Experts of a small language model.
Size: width 384, vocabulary 16384, 41.8M parameters.
Experts: 192 tanh GELU neurons an expert, 2 picks a token.
Below are experts of layer 5 (counted from 0) of a mixture-of-experts language model. Rows are named router (the router's row for the expert), up (a neuron's input weights, with its number) and show model dimensions 256-383. Each number is 128 + 24 x the weight over its row's rms, rounded and kept within 0 to 255. Numbers have three digits each.
After each expert's rows: "gets" lists some tokens that make up at least twice as much of what it gets as of all text. This comes from a sample of Wikipedia text that the model never trained on. Tokens count by the router's weight.

# expert 5
router:147082123097120134117123095121135110120163131135128122137117133184152103146114119117109132100111126103047149158163105128111119120084143127111124128124128101116098129127145147150115138114110123137133150152144104160128119090098135115129125130150139150125116147101142131134136111144120164139119107136107179127134168106073148114150132109169137140193139126183136114138174141152106132131135
up0:186087105152102127136156121147167084120124185107115125085095163115091129060142137082093176163142124125137110137155083132157117156096118124119134137151098111109142123121139144150142123136165086142157123075155144114114111138112144083116126162107164128162131108113116102146115086074096131147123116155126127146132133132144140135135121099139141123174112151139128128160138110105124109153163
up1:138065111066129130090091128152096125161131156135120122131124169145133111117134114107111121120143121122126154147136127139119105165126155135152114116116104166150120143113132095143128183070140146161137169097081178119111119103163115142115110138112161126133151118096139148110119114134144117146123106125125119112153151079112106103136098119120125099138097109105145119055122107146136154106138
up2:112128133110102162102117116128139114086095137151187132116086104136109143140124130125079099107203138090120132093146149113127124095116158127111097125114104157173104162092157099122130131175142109168140124111152145159178152098147109110131128126130155157111119113115143151124071139146124130136133121161085150151134134128115132126132109141120097138113148110122145109118089154114131125106122
up3:132107186120135158100115088119107137136170119101168137098111134131120163165131151125124139104146151127119123170129091134135096102134143113118068120143145095117089107168139190121121134127094136116162124117108131141117137148139081152154139099114137115074180115125142146142105120158165161117103109121150105120144126109124132070111161132147115143178120135104166125110105108122121089136107
up4:074116098109108129119145122115123052144158180145153127158150143105137145120124155139115189128142180088148116115159096157136131180118151116139089183135143153148112145098134173108166120113162096140142161138144150136123169122116094143092082146122093149120131153121139126122154118110133150112099135099106134113118108137142134116163157196149139146162130099148113094126191133151130085134169
up5:123128181180134149153155111144152134107133114160117116150127135163138085137126149112090100120094128158099129112162176114111154105098118126149182163107089119152128104115114146182127143132150132107121086116112154161166171138127115157087088128134149118132062086141135132149169176108131109138073146098169141135162128134149098128115112089125137095138165130164154139146111087139102129163162
up6:141128141115136130144120099127132089160103163137160096071108113096114094128114164109142106099119120153118113175138088099138116133102113110152071126108131110085146095167151135134128171126119107112138145151173108154144140085149112144199104144118129122100140167133111120142114136116171183122089119113130133096129123105100175114150123104140158160119145117167168115127140135147119086128158
up7:138127129121128125103107125151181125120121092131150139137094131098093109179098182180118155131100145093128162128119105115144107138111131162114152157084177145156162175120102072109115139130099124102103165149118129134192140155106131138127136207132157112094100175088151143121160137117104120157162117121148130101131143123113124105173147101131120116138156138098165143118141177178103150126063
up8:123079120125160154162097141132131132150118157106102112132092169145083126163119096161122120124116095159116150148128140101107158148121130161133194120127160092120093073157130125120134141133114139150153140088121113168118127074123136111117124133119131136145169088148108152148156108141165155144126120109122158142140113125119118120162147161127151157134168117169150118100134105175132099141108
up9:113133188130141117136155158063132116101109118118150159072118103126117096159100104111126166122093090109127135116132113127108179167134109085111166128097172123105104118112141098131145142118166134132148131131111125108144122110118127123134146183103106093144121084142096167090118142160113115153114187107111141096121160148093101156126145106115117139125133122158152142153144136134121126101144
up10:132126106138143141111145117145090123116129142136113108130110096092155147161146114118137115141163137133117106110125096132133085105120137132102122109144126106141118114123161161162110126106103141124093084146156131129140117094138106134143135144073136149126127154111144135104138077110144122077108118165123119120123132101113138116116105119153114148107185087167116140130125110155133107126114
up11:134121117175073108155120105127117114097103140185103132131120132143118120146095098111123125153116097152105166104115086095131159142142126163127139159130119102130101103185149173137152160115151149149122148134115068179141138120060112120121165124121134099149126116116109091147141159087148121118117118089162133140129103119127167139129116145122145101123136113150119211121154138100125134132122
up12:149121105178141143143174095095120129127144102118148112136134103134112092105148145099143132091101132100128146148151137129108107097151159100058128122109146129116105122136086126120110137154114092111151156162151117121153142131142112148095158179092167127111136105148130139104109103117136128111085132123090121115135129174095107089103110133168130134058146136109142114074113122155100160105139
up13:159095105143104094109147114073138142090163125122113105063158133162132142160146127174157161135131095092087160129137087103107135126088126118121093121187140135105195121135116108133105155163172060122150126147136126144139135156109106168121148158148124122134131163135127193146121114120140116153107121125129089137132159136118156143124094136089124153129102108129148113160074139100102128148106
up14:121121148152107130135148131139163131113103130116136144149144097153150085114121112103152149127119130135139122096156132076054123141124122141148157149142133086089091072101146113165179156122111127142112128153134141133124130103100113105073133137130157106134157130153129117155128151154122086134171130101121114117176141164112145157124099117163118115156129155160095127156152127121120107134136
up15:132155138131171108138146170166131116093123094096111156175125127112151136160151108107125091129147112109145112151137131147100143102142133113107150157113079187134110082129140159125122090103148154141128110139165129124089147108151127117140157127110164121132142138124131102103118125125102174154124122100146149140132106130167137130117172112125147128125111117120146162126142142127147126139167
gets: "\n\n", "\n", " |", ".", " the", " of the"

# expert 3
router:127152122169097130101136147115146116100124103145112117121161125126130129091066083134109075112135140118092113118110122127108164112118068121145088136127130146119122143154111114166142116150116104115115134142132131139116128152113116115078112123120121109130110124128136104131170141100136128129103164099142155121115178145113139110107101128140132132083118103118122118119176161133133091133134
up0:152126113139154121126138152124131159136149134145121103121131114137101162148117161141088179091123164130145139111111148108133132132104088182120123138148085154133115083095133151154135105129097126129157125078135121158125092108155097195128093132135119122133142136121107158149118131125145113132102152131139096065103118106100109183151141111126189092153107141105117133119121144143133100121121
up1:137141125138098101109102160113145167124125083096113100121092172165165096135127113146136145140133098168092167129147162103191135121095124041139083107118114131121140092130164105116115151159142134140124116170125087111092108091094101111135126119133106158142125129103056148143127121122106151113123139143121132102098091141092137060109150145126098158140133094156146147109124126129130094159144
up2:127155122145157133122124135134137098110169095106154096128122086118097144124133154108140131127100111089124098120169099146155143122102111140102121133192138140103139137105127129130125117113111160115134129134139104151114102163120135124139134148151145134124116125179086169117167124077148106122101128134160149098120104140105173149180100093122148117151124110092132093142149142176157111140123
up3:115110153135115131112082154133126144096113150138133112106142152129095154138157125153123081118108109102060089103139130094143128137090118179118139137124095140144112131145149119106159098146087106115089143147135129112109127136079127151118148176125145135172129158136177123135128142135141133169107102114161157128136126149141148154172148142087122145135120124101133110123123076079089113105131
up4:117129117133113141109083159168144147137166113081119121140119121109134119133155140138160121115142129178140104125173146147125109181161099117139133178133154159137157143140121142073131151114092146104099116154142112145110116070124106118156142111147165103145148149130147093117187153126099159117144137108102141153076124161120149161147073139123113125137175104146158144178128167127138141143151
up5:113122142118089109130138118090142131094136138110094112124150120119113121131083105124120098131151171127134133120179133140130149082141125089127070191162147110110132102176127105126186111085166117162103180171123122097152115100115106123122105123092129072102104103145132157096121151132119113120077144125131165139095201138116123163128145113134160133162140159112124116120161154117106110092152
up6:125119149126169151138140102124122117126091142168091108099122128125141145106124089113173069108155160125093152130166126137090102135127117143167095100124133079123144128103099130124129127117127097121143147158130141131117136167136092127098117081135130158176062195135148111141161150115111134123100151137136117119114185129114123152122103093116156178173135100149106167151131132161109136135122
up7:142119154126125089093138155111148116127120134115151116136143070142143099160120108136132120139158126146134154099090110133129134165135128081160113142144132109121130076147142196125140114137093091146168145191145110141170155126106092145089120119109126132145104144108115122119101092176148115164145146128138170143161175171115119164146159128114128100100164125125124125130077136145081138156084
up8:177116176165107112134134113153153123129159084176116103141098128134151113097139124129157119160137150122129127076178109165150122132094147131143130124125150141092130101100120121158135146144125136155135066092087124130117148133107114150145099165135102170184150124091133068138164086076156134135142119122110136114151122160109152114081078116110107128142107130153118125102143158099119123118126
up9:162111123132108104131152121129118159144123117121100150108122115176127135173121111090117115112141106150138132123155106123108089130119141147130081131160165113141137138174131113111166123150140109122122114125110124115161130165115135119132147108144123143135146152127116091147127131117129114153152129139101083123125153148074126159120113102125137120092133084127115088071170209113130154099091
up10:141082123098083084108095149125133108105121125134129152160124118113127139114148124145147141129100082154105128157112113130117117129106150115156117156117134169096135142095121152113142147130131126140121138125116103129156180138090134113140144098136129153133142059151135165141160134139110134110122118057136088133107148136176138191123132140147145102167222091120146097154127143132111132115154
up11:143192141152109140150164131123127134124108063116182121152132125159151083144123131141131147119191141120112101151131124117109138126124095135108130127138157111112177081124138116108128135152159123108138130141140112129101173089129100115137101179177128114133154130153106141143097113103150119128163145132145128076093122128137137112146104141136132117144148126154144131163147107112142102141158
up12:131125106138184122157155106145123105138103176098143129151147122111144083151128175092167136142137102115122089105123163130116156082130092096112103070098151156135137112102089131136143108143124131153136121105131109102140149136079107135149101159150110135133093104131146095146137135107191120142133182146116137109119145140117146147120103121105110145113113194134139097134149110102101109148093
up13:142161150143136133144163124126161156116123103088162082079132123184122139136109135153128130172111159137150119124111146072130132126107116187185149149137151158165172099159107109124133135145119135158074141145128170148124109091116124114104145116099144087087147154133174127173162143130144133202087115129114118112122136148124120124115130138159148093103137164109124117162083181097143110121104
up14:140103148110137121115153150114082110094161135127135138120149114153127079099154101166166114108094114064138129129138136142105139121091121128103120104088148157136155085130121144151118103120168130129141155120101141123099151142147122101130072129119115165084117130114123105139162168131139140118130154092164151167130140173099129154129143164158152118114155106156104178142167149122152129165117
up15:110102138146113174109122122129154143123119087108106107112156096157140136133157080101128194085102113131097100111149139104062085136108103142157134109105179113147158154182139104125160084109099104141135167112177136132147139134102138126113147106099119156148160104161142122119155173108121166136155133116130148139109126102095098087122115141111105091135120148131132179143106105126112135160156
gets: "4", "5", "6", "3", "7", "8"

# expert 11
router:112154100150144166195081113137147109125112113154118201131154153141093101144089151123138109155098103143110120116126110084149130132130177149128106119168095134137152153131113101155112099099133128144145116139133119067135167129126155116156144116121140103108099150114127125131113129144098124134113162122161198129140139088137136140067113154106114109138108105153147128118124129115109098161094
up0:112144107159121088085135156099107139117131140102132137114127171072164127117126134117102053131085115116153111107132088085119134131151124154151171097127082171116156127122161115100124143082096141138143125120104140120142161137099107128106102134105159133140153152145139072106133121160140097167064128106103146115137118082088155119096165152118091131152144141204143145116097136168153127099114
up1:119116137115145159170107080156140129144147130124099145109092143190137083153142131155100109110095145117108079149167085149065117087119171103131108155172088130166142156103099143121105108103140158150156105107134120124167145124173188177099117143114142163124118146145125125083112121133114129137112130124181130148101097134113112122149094106167117120154122117129134136120145085156126141130132
up2:116125134124149122156089094167132103157153133147136141076122122098146121094100120173142116134104149122122159120165122106096141106132145142134113092092129202161122107129118114110104154161095148128145135140163123099116153137110133161159153172152143102129104115118179179137110136092083142158119129165155133135134087146115076126152137101109145100150134158123101151136119153137087106090071
up3:112109123093151111156115124123130110124134090146094145151105131109131149147123111133145100113153153117131136137128127086135122154136080096131129106144115145135107166072108115100073113142075121099136158138172152080110129131123172117152117141085136143124145142098106129130115127133122100088126177113132108179136143136097112159124167124125108121172104121124178147133142151143086098131126
up4:123145117142125123138137063114095106102137140171140170112110159105123119099101157104129132109125168136139170157148133135121132122108137123140135127138143094118133145108144124159123093112141120139134140123131079093121137112141169146124137155121131093125120142116121102090111112142160157101123119147146132148110172094167131092158129120145090130111135133140137111121114149152105169143144
up5:124148124122132097119138134134155131098121151163146168107106160136103156131122146105087083125175129111130131115135170142188141081162154094120106165096113138131145106121138129115129102110126177144090118117136127097129122125141144109134141159095088149087191145099023142106126075123173149147107129132147147144127125131097111105130114105107137138101129154136125081086119166118128119127125
up6:122168121140101144142145160153137157141077129108157125133088089100110175116145109082069159143111149136128115130145098137147126165108141136110105120121142148119160134151147144162142112084087138158178111096140117098115146120145146088162164163129154111084125125091144101116077121128126127155117101112134116114175157120144126089072140149121105147112135174143099131166082154084091089141118
up7:128157123140065141140105079119149135128098107156141199116088115135115125130100136125086113156136119128147163100118122132161122115172142134063119128145143109119138128110107112115116137134142116145094103127154142149133137128075096143151148115163165110129123153115132154136153131195155091146154111139141090096117119118128141135133134109102115110119086135097115132126143161105114078121147
up8:121143109148145114115117126139122131113095150161118155138168131158160125101122145163122124122127159077075095203126095107119089163135085119106102142104149117109140108135142112103140084119118132151113112126192170162135144142144150092158136158114127184111135127079175124193111125154134121137107149139131111139129153116114097143131124118135137105101147153172120135130128160138126128124154
up9:157146094169139135106143170112150156095089083134122116112098149160150116143114155139139136121098060138117122104092131116164136138130087105129145149156105141126124148099133128113126165117156140124109133137119130119124135118134125127135144101096129118111146161149115142152149124093109120175151140154115073154137161142160159131096129122118124141145167079169131116067109149129145107126148
up10:141125146178123135166078120151130133119136086147103121105080141120124177128112127135139152107123114139166206131085146154140173133142180189140157124104122088111144106129123089131083116150098150126138169138165125120158163113108119110091129167171174134111137101119133136140135113127100137113109126148099111107137148125159109115124106160165149130175129089119139129089153110102131133129139
up11:101104159111139148135115111141124144116098118135122152119092118176146136098111120162140118159113104127116146127101129110099122152136100121092129155106104106138107106139110126109143118085138157137099101150138114109129115153084186128157145138131120159091139104158176139182135126155085143147106146143125152106192155145117157094119133192143129127154088130117097116092152171166097125113108
up12:141102137162159151097143111167122139166135129140121137094117162141166108129104108146125126116116140135123131120139149135110158129129125170115103134134154152166152121086091123146128171094139110123196142106148133095142169123121096158106147107107182083144128111123085094113113141125147122131112135139102203118162103132094180131095165111146160099114127110172125142082119141115134131164105
up13:107148178168127069138108118095134092108129106123156142087189100124128146175123149084180111078137129110108119139134125098105135141118151121128113107140141141096116129131093140107138156131115140130123118108125114115164152156098144133129093172093141127071118089142104147102083150091136137125155106118090127113137131126109078152156165127073121119146137130153093071145135122115115091147092
up14:154130088138132132123126130125133107146124160143129115148109125126105139135089137124132138144163117117143090052122112112161151118121172151136083110138118148169136106139159101123133135154134088158174137130124141126159115127185152141129135142150110116150151111162150167096104139112104131116134143121128191116073161079172150123161132125136116130165104114131144161113158121115126096162137
up15:143136134123144158141090153108128102114124122154083135117157127126114111150090113128131139160120143129111108139165150100098155124159147121107107072097141139132137118155125148121103159088120121148175127155122166125122136200165126132136134131098141079117113134169126102143086130122143127145115095110129135146160160147133121141128131152133134132093108145098148115075126092198139112129098
gets: " | ", ", ", " in ", "; ", " (", ": "

# expert 1
router:062157191100135113108109121123106097128127114141136086120134148137196143087115124133148101100143177138137074122060102119126142133136124149146063107144115118132117133141149162195122126147146094135102138161116126107112146125101156115134132154148167149103117099141141118110133124150115124151072144130157157119125080120103099136147130110152089123146112134122131155165126123123129085137129
up0:089130105108123140125158091088144124128116154123104075109140128103114059150154107115130084147125149135113081123156130169117106091116161122142129114140167134147122098159116118147168071117101107083116125124110124153119099136172154141117139106124143115121130156141150131139118162161134149106101125159127122144132149135076155122132127124100108124160120156151140084147140108141161103084182
up1:112134141101105120161116115154134145089126139113117113147104081104120128158162132091123139094168130141128145176115155088129084149113092163107108126093139067128124132095150129127168114140103140097163124119123145125165151125127149119128115178129188165143088125102127125127141131139161107082129149127147151114110107116135115131145155154073107110124083132126146067139153094105131067137141
up2:111099098133129100108129141109117122139161133133150140075130142125147157137110119137104092106070153148108139125150090121187137114071134137098086118152131104108089145129096154122119120126126154139181105152140143154155154139160134163124160101125159111131126091109139082128133143150131129103154110125144141172132144133117143119067166090153192143146160146178140118095162115165123076170168
up3:140119128144157151128108128154150149106161134133105114108155118086171186112140105180097119161150143120122106119150105140145132149118094104122151142173159174106086132118099141111153146149106125077152129142113171130095120100127146130123113157131140124121118184189145126063112140097106145143118087091122097140128138148095114118121142102148109172124141164135124151131131135114086144128106
up4:142133074125132167130132142152140133137133146120117122148134105094128131096126144133124158098170121124167103097138131087147115122116132145145137130159111121153163113132152086104074144139103087175111151066121103158104127120112146106137105154139153152098142098113159132147145123120122106097105076108165122121102141095116084105109135116109130116127121101113107150094123129125104120139093
up5:135126153110145071135147083127164130165154133149115124170123152129116091118142079075161141157137159133172143124127148139152141168134103155118117090091172098147113085138129144056135107071126093151096133149109112144137128066150181141115117143138144102109124094121136162115127153134139142140114145142142134139136156117079124118140153148114103113121127138109125128143100165116128128133118
up6:104152121106142118131099114118155130161089127151146123149098138141109117132107130117160130108157160092124144131088128154108119140128108163157134101133122145108127125102133133128177121113082110121133130140120159110139131144116122128151128179088150137128142070126105097128135089168103109154106139129092098158167144123129140119116156116177115087126100151110163112119152127110147128134135
up7:098122059103174110096145103143120148133127092137105127105172095170123125162147114157167101153137152154155119150089124140141114125089128155094147098125090135135125126158095122110115143130074168168075169151126136176085128130126118096146139135145133161118147112097120118153116089145120161180138135108095164115104134117165122128115155138110166141075095146151082103116082107092119172114119
up8:124116125104125114143113171103130154108123109139122131210103114158173136135141162138058115132143110092136147136107135163165132109151134103136151182123118136130158096165138159108129127138125144106123131155096176152100146131123124158108139155116164158120112111075103149065143145125112153145123148154118102134112147129155126105118144140166114114117140096118097119118119107140197096129131
up9:122117093127114121129085128127103126108166096111137163122149139129125150112142150128134123136153099173125116122103172094126110133129111156124131133121125097088116118131114160123170133090148112119119123134115173126156119136098153116149156111141086084165103109117151102167147150123115143132103150132135127129151104101132133095153129122157088165107106104110096148095110120147131138127109
up10:122128125137167168149151107116099121107166149101093104106111149147120080118165097156148118129156128084137105140145131108125143127090155112160148118126131199092107122135094181136119136135124129112129116112104124145115140104091119134175054158168171124163110167101078152125127121169104136141133152113149134104166126132118110137128124137126138134095126088123145130075132201101117095108121
up11:086179125119134112099075118114130156117138170100112119114152134154151132088137153126113109077100085120167109118107189107138138140123090167139174107131114160115163174168119118111108151100112101127112080118126145139103148115091120108078143173096166130115128093168110115127125099155161161133134129175139085113145116097104072098121161097150128105148189163094138135102171147130115117148116
up12:136157131111149091159085135152125123105115116115138124097124125113146094122136143151121111124134156162118188169123125125111102152136126176126107125158093136110084162125107119125164117137143081124084147146153108102147135173146132090110184180115090140119077134112125136160141146109091138124123156139123118121144106165168086115104120125148129096134136134161077109137168144140127102117130
up13:131112137107112154119109136115116118147127158134075132147143125153107131150107142140126171095128148119153164131162142125123123132103085154119121087132130108130089110134137133112114109147154167112098128129108139144143138149122178099105136116141100111075124135100135145117095118108129159102143133129142113073081077125126089135084107199091127140090136087157119103150150158122085140108156
up14:129095147127164143151068117142146123131153160116094142131114148100113122083138124123116114103133106106142127162140138156136141116157086154145112096078126150166087138135163109165151068110138115136128138129105112108156146091115120146110143142102132166139153129147141099070131135161121102099102104130153141127132141122085114110087136118098187124122147116138136114119123121105142112113088
up15:181173164089154120162080125135107101142113125138102141113144133137148106160123137116116178144156070159129123124102165164142112159159096140137129085136127099116110103124106138133140131155134123127118152124117155114128156138132149146112108137166090132105103136132120076149156137144140156129158098140131152132126134105121156165161121097150167108127065103101127135183110127138103167149133
gets: "\n", "1", "2", "| ", " |", "0"

# expert 10
router:169139140125147161091108181121143142119149104143128140142150144137129137171148136202151103142092147134104095160157128155168108117157146138125123129159124157127121143196072137120126133087179109144120145137115149131140128165150129079172161120124149141129135131127129129127122115150079142128152147133140136121123109123111152127094144137114141134144139089122146145136131130114126162147118
up0:100098164094106115131138133114128149153122078113111165105097142076128149129103121155111129105141148123121129110122146151123098094142143157104091101117149158106096130138054114143130116118147132159125117106135149173164125117124148109151136132126146140073150106156125144141153159119111147121151127141161156109131174118144136120096136102122178149137125171132115159187079112148105126128132
up1:122121142128102137107134140124091102114131087169148115109073120159119128112137123130088049164105146112119120131159144127149150119124161123161151095104105132166138138130160143160108166140151096125130137146113113125141105164142155118120123123102118158134133160079125123116145123134093193127148161154136128162124086154152153130078136091099126144117138076128116141090120157147147114073103
up2:114128112098110099100112107123168100094164149131136183148137140153088123154106145154141111126184116111182141130143147153124102106142115107121105138155141182136101148138126156128068123112136141116138159130114095159112151110133136124166138109176118118125159145133137173178096151120117115119136127119142123116157117144142130136156074150119128078108129111140131183104085116109127147109126
up3:131146111107131105134127162123120102126163129148147153112110138123146137131131173117074131110148096141162099106052109122164149159120147147095107175158150120123111159113116142118109099121143094125135108131158163095123157175139132130152098138095116157106152148139125114119128155106110183098144129131173142137094102096168097141148161141135137141079131107139172122155139147139133121119107
up4:148109129128181123111145117124146121130126097098135110117132119119136150149118104172128145130114136088108146140133139141142091115147160141121118125162096124126106142189144180113120104124133132106150130086158136083139154124152109133101105122158139148121149135170138083136108148152158116123108116134109149098117129157133126143152122144128141129149149160112154159080136138122145146121094
up5:167168114132092099091097139104165137161132137120129110135098101104137146082147134162105098092138088115125141143125173136111159123150136062134157114138143132087137132117104116157124122092127118130106141159151089128110163095143121162161082118175111161122105113134178115090104107073151129120096145135151142111124129138137108120134116091147086144129145078103096190118133150164064092122125
up6:143107101138089150101159156119128189099125178127149094088146165112166128170116131144115153151095101110100169126101084091135216114109168155134107123154142163152112142133163136084139137102164127129091127098123137144130154103196102082162139118123140187089122109150168166121122099159122086127131098147131129139172101138118165149139138142139137119118121122117133132177099100133112098111077
up7:173138085098093122093108101123113155131150132137078107121159168160140107131130132106165114144149099131148144147093166170173104153155133089112135136176119133131116135145106103118136143125142148129109147160124117159137166112116142130157145113171115122144140099074135118104122145133130159111115131136163146121100106113101159154083134098147128117113104127107186146152150133131120157126130
up8:197140136158125120113087140136093138110120127082082124134126161165090170149155086110150136158135152127106096159110122107136158110124118141145116149171151106100150124141094092167156142093181120092131108130126145114088136115129132124137164116137143119135119125079115139114148095133159122129150128123174103115109122138106126143134093146119115136143133108119121175126114132122137118119109
up9:143102161189112105115194118118110122116110156130139122127135119115139117151137108140137119091152136113144192120118133109133120115135089133098145111138142112111094131118152159107172128138144122151128161120129151190103128096154127107135185123102098109123107133121090140133106130119099106169106137143129150130129166100137124129118150171138139114101139153130149110111113121127120138090099
up10:082153134129147118141112168097117131115129140108133127135163116168100135136149146150133067150119096090157191103141119130163110116117120167154125112096144074124138140159145149092103124146147105104109143101136108108155123129141134124182148119102126137145163153129142137137108105113112145111090107146123075079130132128098139125138129140119165176151092140067132154131144082150143098145129
up11:136114166135124124108118107124128121144126114136137098127111079116150101128147112126132156133132120143130135099177104120111106097181143118122160137108131121142159158156176126124112170135131126146145136132128144080110121173124113122137104180181116101129127125088150093144093138129124156131144149131139142106133127114163157175105111121092134117104123137107158137135169115125118147144100
up12:130112103160133110159101160095101124092103096153135120129130110154118122155131099151163155081172151133112126167140118095151122139117155106137107124143114181128134159118130110160177079142128133132127134158103163108115192099147128140118129170083116152134122148146083111139110104130114153087141112134157159111115136060129129088158101134119107154140123061155079105134134130152133135115140
up13:097161081144118160127124106088185132078138091147144068154132172110090122175156134160132134176124166126148144142139135184129128121150119119135133105121109171158112145119128168116128101130117150140111150175211118146134117161128135111144138126106109133113152142131114138130120155127109167132105122164101113183115107117142142122127154101125115156130119074089126121109124108109122125086130
up14:119136167125106139153098141128172149153143142168107115085135137131152114152101150129124097195104109155127108123142152121125163121149114152119150106183162130098140118142137104127092104091154119116096159128142148132079113121120115127159117123124133068105118109120099137099143113128151097126125172124174150145158154148104125100105082155123150111126132152151134135126136100125082128122112
up15:142078150124145106123148110155146104122093155135161130097120142109139077085129134132100144127138127140126129094137147135164144163112143135157131129147153151121136152129147147159158133078156146148107120126127136118130118173123106077107114144121139129106101115115122124126086133139155160110173141111128088148180115110116152100115124118131131087137135128095135155135126149165129137133112
gets: ",", " and", " of", " to", " in", ":"

# expert 4
router:117114105090116098178146137120124046132143107095124139158134143115124101076116134075106133134155130127126121151156117106145066128117107137133122099187105052133099162145099139151127145094151103115136143130129120092127131159146101108154111131123146140125102154095075125151141131117085155119151116098160105160111144146099122109137127136118148141144094118106153157130130075131111125116140
up0:119080156114157115107137163181111104106154165111115135152180107123112099086105127118107080158152095140101143123162141139144127114119151139150109166109146110156104137129140174156145164176169089148086149085132149102089109105158136134163146205091136134147146129062087115101108133099113131121116108078106097156105109139114150130141105138163129157154103120080120115129180135149149145088150
up1:120110138124125160124138178135117137128137151134131134111157118122154157152106105109161117140150112123115097119099132104173122181124113107110107133143160149094101167159127155116113116121104106151139131184112099167100090139196127145122145112144139168117135080113132122135107148139084106108114127153130138141131142135128112167163095105090132100138105130143133133160122123139132135101138
up2:143177124133146129108141153114111127101174141118137160174138152143089129130128123108157086105153165148136070098108130172120113105155077142163157138161122150133113134080129142134130132136118065151140092117160115173104167109132146108120131155139116172134129127160139128146129130155102172098136154124117105109142142140160107113094154134137150135190134117116096076147156136119097142146126
up3:186144106101115099124108122119103120133140111151165118129152154103101117173118120143094129124144153140120130142068111145128116110140115115127118123121112117139070162118144125116158116089112089092141102132105086158149135107112120125123106156119186115109153111122123116117203106107102131095086110116124128155147111115120090103138110141139143097155084121112108138150068110150099153068118
up4:159078129113114102121127124121133132127113118109131118161140103143138136123156125129138128149124156152139144129097110133131171117138175080106080090121129110101084144117147145135115095095142116155167081139130125137152144136134146164121116187137139146155132142158143102124145112125116123170146096166152121126124092138110121087126093185187091113133105163130154164094137102137117113156131
up5:101128111162126117104170109118108111091111096141180090155089102173151108121142139150145121131100120132123178159112118132143107110106127159171158082133128135085116113188106107136117125096114139092162158139109135161102132103125128151128106108125116122083147110191116091127111075162107128113112116117127155124132109114145101100111150159088108142103130189145108129128099143138161098127164
up6:114115105156137105187117149126094106147147112125135140142111140152096141156092141137151095155142095104120098149086132106175108123136098110139141120125103132110133131178111136140091144118076102098112157099160122112139152108098119135130106077141105123114158128131141125134098100149090135158069133134123149166143143078132165080127124166143154124160117148108133110128138123156120118103144
up7:119127093119097121179139165135111089111118126111110149134121132109101152127138130145107141101169090105110139134128160110101107123083112122110127088128131086165139098178111155127148142151122117111130139107162140105108134153141086144097180163098115142154108141155100163152162142112121104115112126139118135065146133120123150110131109145155128128113151105149135128132148133139136140118168
up8:119106116136117075137084160097157128155144126123126120127116149167085140117125159125123130127152113111092135086118145100151108120105114170080153136166170101166116118142121138150173094131104196093107124126150124118185154112150158142150153139112133091115125094160156092159072173131144115114118091150127139125148172179146148128132122145109122129139117131133144124153079141186155140098180
up9:167138107188156135143093137113164115138165113102138086105100113129135126119119127136092139162116124164118128153145094094148134124173098157142119124138151111110083125141118133134117157170124118084104083155144117159106089145163130142151143154138108105139117124101155100156118148134109144119100132132174085142109170134088072131077172159108128122145084106080134170108119094115103121121124
up10:195134104093102119175103116117082158135144118095124098131138129132087123160157121097109147108163088124113088144162131125156137152122141143115120162131154100145138135122132140145111183129113106129124145123084070167149141140148133144141128085115107094096101089137113106094129139134115091143128119106117143174093145114160168162104160142066114120111136067127146129142101118186136092134118
up11:150138139096168133126116170161108134120118120098122137083126118133113120168113149146144162158132149110121109102119136129151143105090107146097115083126123120124085139160132153135166139136160104121071127121119131089198095112151099092144129118126182099174147143074107137154112116101138122114150132114136135147130141138085117147091113171154146068151111113124100141126116134125111107111165
up12:133165138135156123136144121161110136140174148071154131154145077091172122119131116099129147157140073108127103095111109106131155088100161136124161112115126114142081151109104135156130146179156101128110169130157155096160134161108162118123148126090049148142131180135122155114131133128105158165113105108103130120106069150114137144098126176126184118119174133092139113122145146136142140116157
up13:130132115086155131117167132141086084149096138097111096120141125159129140122119097131139112154057101123119115129090180147168130146147112167123098130158162115072114153134137103161098112133104122142097145123135130119125140144142107150133093134096116147118161112086146131122133168146138125145128150127166087143109097124126126128140120162085118135137131113130132105168126110152125067136153
up14:130091118126143127130153135143140111135127146147134095135133179127124138085097108070127124124153117135119128120086165115114128108120142135131118113142107130125113136078162117120134128156140118094117091164141117108136152134111125119116075118116086146141112135141116127122113125120138158134093132105096142094179123069130160129161090087109151140173106166159158100148183140168123135160074
up15:095111136096107055151097126061072131117101099114117133099110100176117125160109179115125098115134127126155102158151111148151143096127140145102128114106123128155122131135130135151117124087166124150134131127109143129144134152134109084115092110141136133132152108127091127119070121125111113121135108122100101122105116116090158073123126134104095100084100102085133128141145163118106143088140
gets: ".", "–", " ", " (", "-", " C"